config.toml
n_layer = 11
experts_per_token = 6
activation = "bilinear"
moe_layers = [0, 1, 2, 3, 4, 5, 6, 7, 8, 9, 10]
router_score = "sigmoid"
dataset = "wikipedia_en"
Below are experts of layer 7 (counted from 0) of a mixture-of-experts language model. Rows are named router (the router's row for the expert) and show model dimensions 64-127. Each number is 50 + 15 x the weight over its row's rms, rounded and kept within 0 to 99.
After each expert's rows: "comes after" lists some tokens at least twice as common just before its tokens as in all text; "comes before" lists some tokens at least twice as common just after its tokens as in all text. This comes from a sample of Wikipedia text that the model never trained on. Tokens count by the router's weight.

# expert 92
router:61 46 54 35 39 54 61 46 43 30 53 50 71 18 68 29 25 36 57 67 31 82 26 38 38 36 06 59 76 42 77 43 42 49 55 50 53 47 42 57 58 47 62 45 51 62 52 55 57 55 32 45 57 61 23 56 17 33 39 49 40 47 67 60
comes after: " ", " 0", " —", ")", " 1", " ="
comes before: "\n", " ", " 0", " 1", " —", " 3"

# expert 5
router:61 35 43 35 48 55 55 47 73 37 48 66 78 31 66 21 21 36 79 54 22 65 53 35 67 48 16 44 69 46 43 42 21 59 61 56 58 54 46 56 35 47 45 38 57 59 48 39 47 40 31 59 79 57 57 50 23 35 40 52 63 61 43 29
comes after: "\n", ".", "===", " ==", "==", "s."
comes before: "\n", " The", "|", " He", " In", " It"

# expert 89
router:67 39 56 62 66 51 43 49 34 42 62 49 45 28 46 45 38 41 69 54 36 40 21 40 39 47 00 54 62 66 56 49 42 50 52 52 46 41 54 59 54 40 59 41 76 30 57 35 55 66 34 52 54 54 30 54 00 29 44 51 24 53 39 42
comes after: "\n", "-", "\n ", " •", " information", " A;"
comes before: "-", ":", " by:", " •", " -", " Born:"

# expert 73
router:71 35 65 35 72 47 47 54 47 39 30 65 88 39 49 17 42 32 42 38 38 68 41 39 47 50 28 51 52 59 61 43 47 40 40 42 55 55 32 58 43 91 69 52 44 42 52 42 32 34 48 41 45 68 43 48 09 40 42 51 21 40 36 54
comes after: " was", " to", " he", " is", " were", " it"
comes before: " to", " by", " in", " the", " a", " on"

# expert 87
router:38 48 48 28 72 52 57 57 34 41 54 49 65 21 59 31 60 53 78 58 37 60 33 43 41 43 02 43 60 57 82 58 56 51 49 65 26 48 48 74 42 65 69 43 62 49 51 65 64 40 23 60 64 77 35 54 25 34 40 50 64 33 59 61
comes after: "\n", " |", "|", "|---|---|---|---|---|---|", "|---|---|---|---|", "|---|---|---|"
comes before: "|", " ", "-", " 4", " 1", " 2"

# expert 68
router:64 40 54 30 73 70 64 49 29 27 56 84 45 32 53 34 37 25 77 52 39 79 39 34 53 35 10 39 45 57 50 48 48 51 41 61 39 69 50 62 47 49 50 50 45 48 49 56 61 54 36 66 65 48 53 56 19 40 45 56 32 56 44 43
comes after: "\n", " |", ".", " ==", "===", "=="
comes before: "-", "\n", "|", "The", "In", "=="

# expert 94
router:56 39 46 27 67 66 76 55 60 40 39 55 70 19 58 39 19 38 36 69 40 52 45 35 34 38 23 44 61 57 58 48 50 43 36 78 39 49 37 50 36 61 56 42 45 57 52 44 41 67 45 67 45 67 32 63 07 50 56 54 43 56 49 50
comes after: " |", "|", " on", ":", ";", " /"
comes before: " |", ".5", "th", ".3", "°", ".2"

# expert 18
router:58 54 36 50 78 47 56 36 61 42 60 51 80 12 83 42 44 53 67 51 32 48 38 37 42 31 09 50 58 70 92 72 54 52 35 74 65 44 23 53 51 49 58 57 63 51 57 43 65 60 55 57 54 73 53 69 23 37 48 53 37 61 44 54
comes after: " |", "|", ";", " A;", " H;", " Team"
comes before: " |", ";", ":", " A;", " H;", " 0"

# expert 47
router:57 44 68 31 73 70 37 40 45 40 41 65 83 36 56 46 62 35 50 39 40 69 33 40 60 46 25 30 54 73 66 51 48 46 27 46 63 44 30 52 27 79 67 55 62 58 50 40 34 35 40 43 37 81 34 53 15 42 55 59 25 29 49 43
comes after: " to", " was", " he", " and", " also", " He"
comes before: " the", " to", " in", " a", " by", " on"

# expert 53
router:53 51 51 31 73 33 59 48 42 27 65 87 61 22 58 16 32 16 71 61 26 76 45 46 39 28 20 39 55 75 63 63 23 39 48 57 36 63 69 42 55 45 56 38 59 48 33 38 63 48 44 61 58 54 57 58 28 33 40 52 52 49 44 37
comes after: "\n", " |", ".", "===", " ==", " ="
comes before: "-", "|", "\n", "The", "In", "=="

# expert 21
router:62 22 41 40 90 58 58 39 44 26 61 41 66 35 81 31 46 61 62 53 33 50 51 40 11 33 36 31 49 69 63 61 39 64 32 62 58 65 57 40 65 67 38 22 58 50 31 48 33 52 36 50 39 41 39 54 10 17 43 70 36 38 70 37
comes after: " the", " a", " The", " two", "The", " one"
comes before: " of", " and", ".", " in", " is", " are"

# expert 84
router:66 31 60 16 55 49 70 61 51 35 65 73 81 31 61 39 25 51 49 52 28 49 41 34 29 35 19 40 57 57 67 58 52 47 18 64 51 55 35 43 58 40 55 48 61 49 42 39 51 35 41 55 48 62 21 59 02 38 54 58 42 47 50 61
comes after: " |", "|", ":", "′", " 1,", "°"
comes before: " |", "4", "6", "5", "1", "9"

# expert 30
router:64 41 61 31 52 56 63 55 46 34 50 57 77 33 65 40 32 25 44 47 44 55 37 44 43 32 21 30 56 66 61 41 62 38 25 65 50 53 34 50 52 44 53 52 51 50 51 56 34 42 46 75 63 64 31 66 12 45 51 54 37 53 62 63
comes after: " |", "|", "′", ":", " 1,", "9"
comes before: " |", "1", "4", "5", "2", "6"

# expert 50
router:54 42 41 49 54 54 65 67 29 46 64 42 56 17 61 39 44 44 76 49 50 41 25 39 36 29 00 76 61 65 64 52 48 52 52 66 35 40 57 50 46 53 51 43 59 51 43 39 62 57 25 63 60 53 43 69 06 16 57 53 37 60 58 39
comes after: "\n", " ", "-", ")", " Title", "\n "
comes before: "-", " ", "|", " •", " Born:", " Website:"

# expert 28
router:58 38 61 57 46 58 52 50 49 33 52 51 65 14 65 20 22 33 60 54 30 81 36 40 40 33 08 36 67 46 61 57 54 51 37 47 58 46 49 44 49 47 63 47 46 61 51 49 40 53 50 68 60 65 21 60 21 43 35 62 32 47 59 44
comes after: " ", " |", " 0", ")", " 1", " —"
comes before: "\n", " |", " ", " 0", " —", " 1"

# expert 93
router:53 47 70 53 71 41 55 44 64 21 66 60 83 18 69 18 39 48 48 53 38 55 25 45 40 30 22 33 63 42 85 63 43 60 41 51 56 56 48 65 47 61 55 49 59 35 75 44 64 57 55 60 41 77 36 61 37 46 47 68 37 50 43 59
comes after: " |", "|", ";", " (", " m", " L"
comes before: " |", ")", ";", "}", "R", "C"

# expert 35
router:54 49 46 34 49 60 66 56 42 21 49 76 55 26 59 16 52 37 67 50 30 83 48 37 69 39 18 43 60 63 32 54 44 62 60 65 47 42 50 56 38 50 56 43 57 53 58 51 55 51 35 55 79 55 40 52 25 40 32 52 52 54 51 22
comes after: " |", ".", "===", " ==", "==", ")"
comes before: "\n", "-", "|", " The", " He", " In"

# expert 37
router:58 50 34 27 62 65 50 52 51 32 60 50 64 09 65 45 36 63 73 42 41 64 63 30 45 29 03 66 57 62 56 47 54 43 55 47 37 62 40 50 59 54 53 50 46 50 54 45 63 60 51 52 61 68 55 71 25 35 51 42 49 54 62 44
comes after: "\n", "==", " ", ".", "|", "==="
comes before: "\n", " ", "==", "|", "The", "==="

# expert 26
router:64 33 77 18 90 68 43 56 52 35 55 63 79 19 73 66 61 44 38 41 43 73 47 57 62 46 48 48 57 66 61 47 29 40 28 62 60 38 63 67 61 57 73 30 52 35 32 48 43 53 53 70 66 61 44 70 00 30 44 57 53 55 51 56
comes after: " the", " a", " and", "'s", " his", " an"
comes before: " and", " of", "s.", "s,", " in", "."

# expert 10
router:50 36 64 20 82 48 49 66 60 12 69 70 74 32 68 20 57 46 58 51 26 73 50 53 40 35 33 49 59 52 73 44 48 37 39 45 49 54 46 51 57 58 67 41 55 36 29 49 33 54 23 48 43 63 43 75 05 43 43 49 41 38 51 50
comes after: " the", " a", " The", " his", "'s", " an"
comes before: " of", " in", " and", " to", " for", "."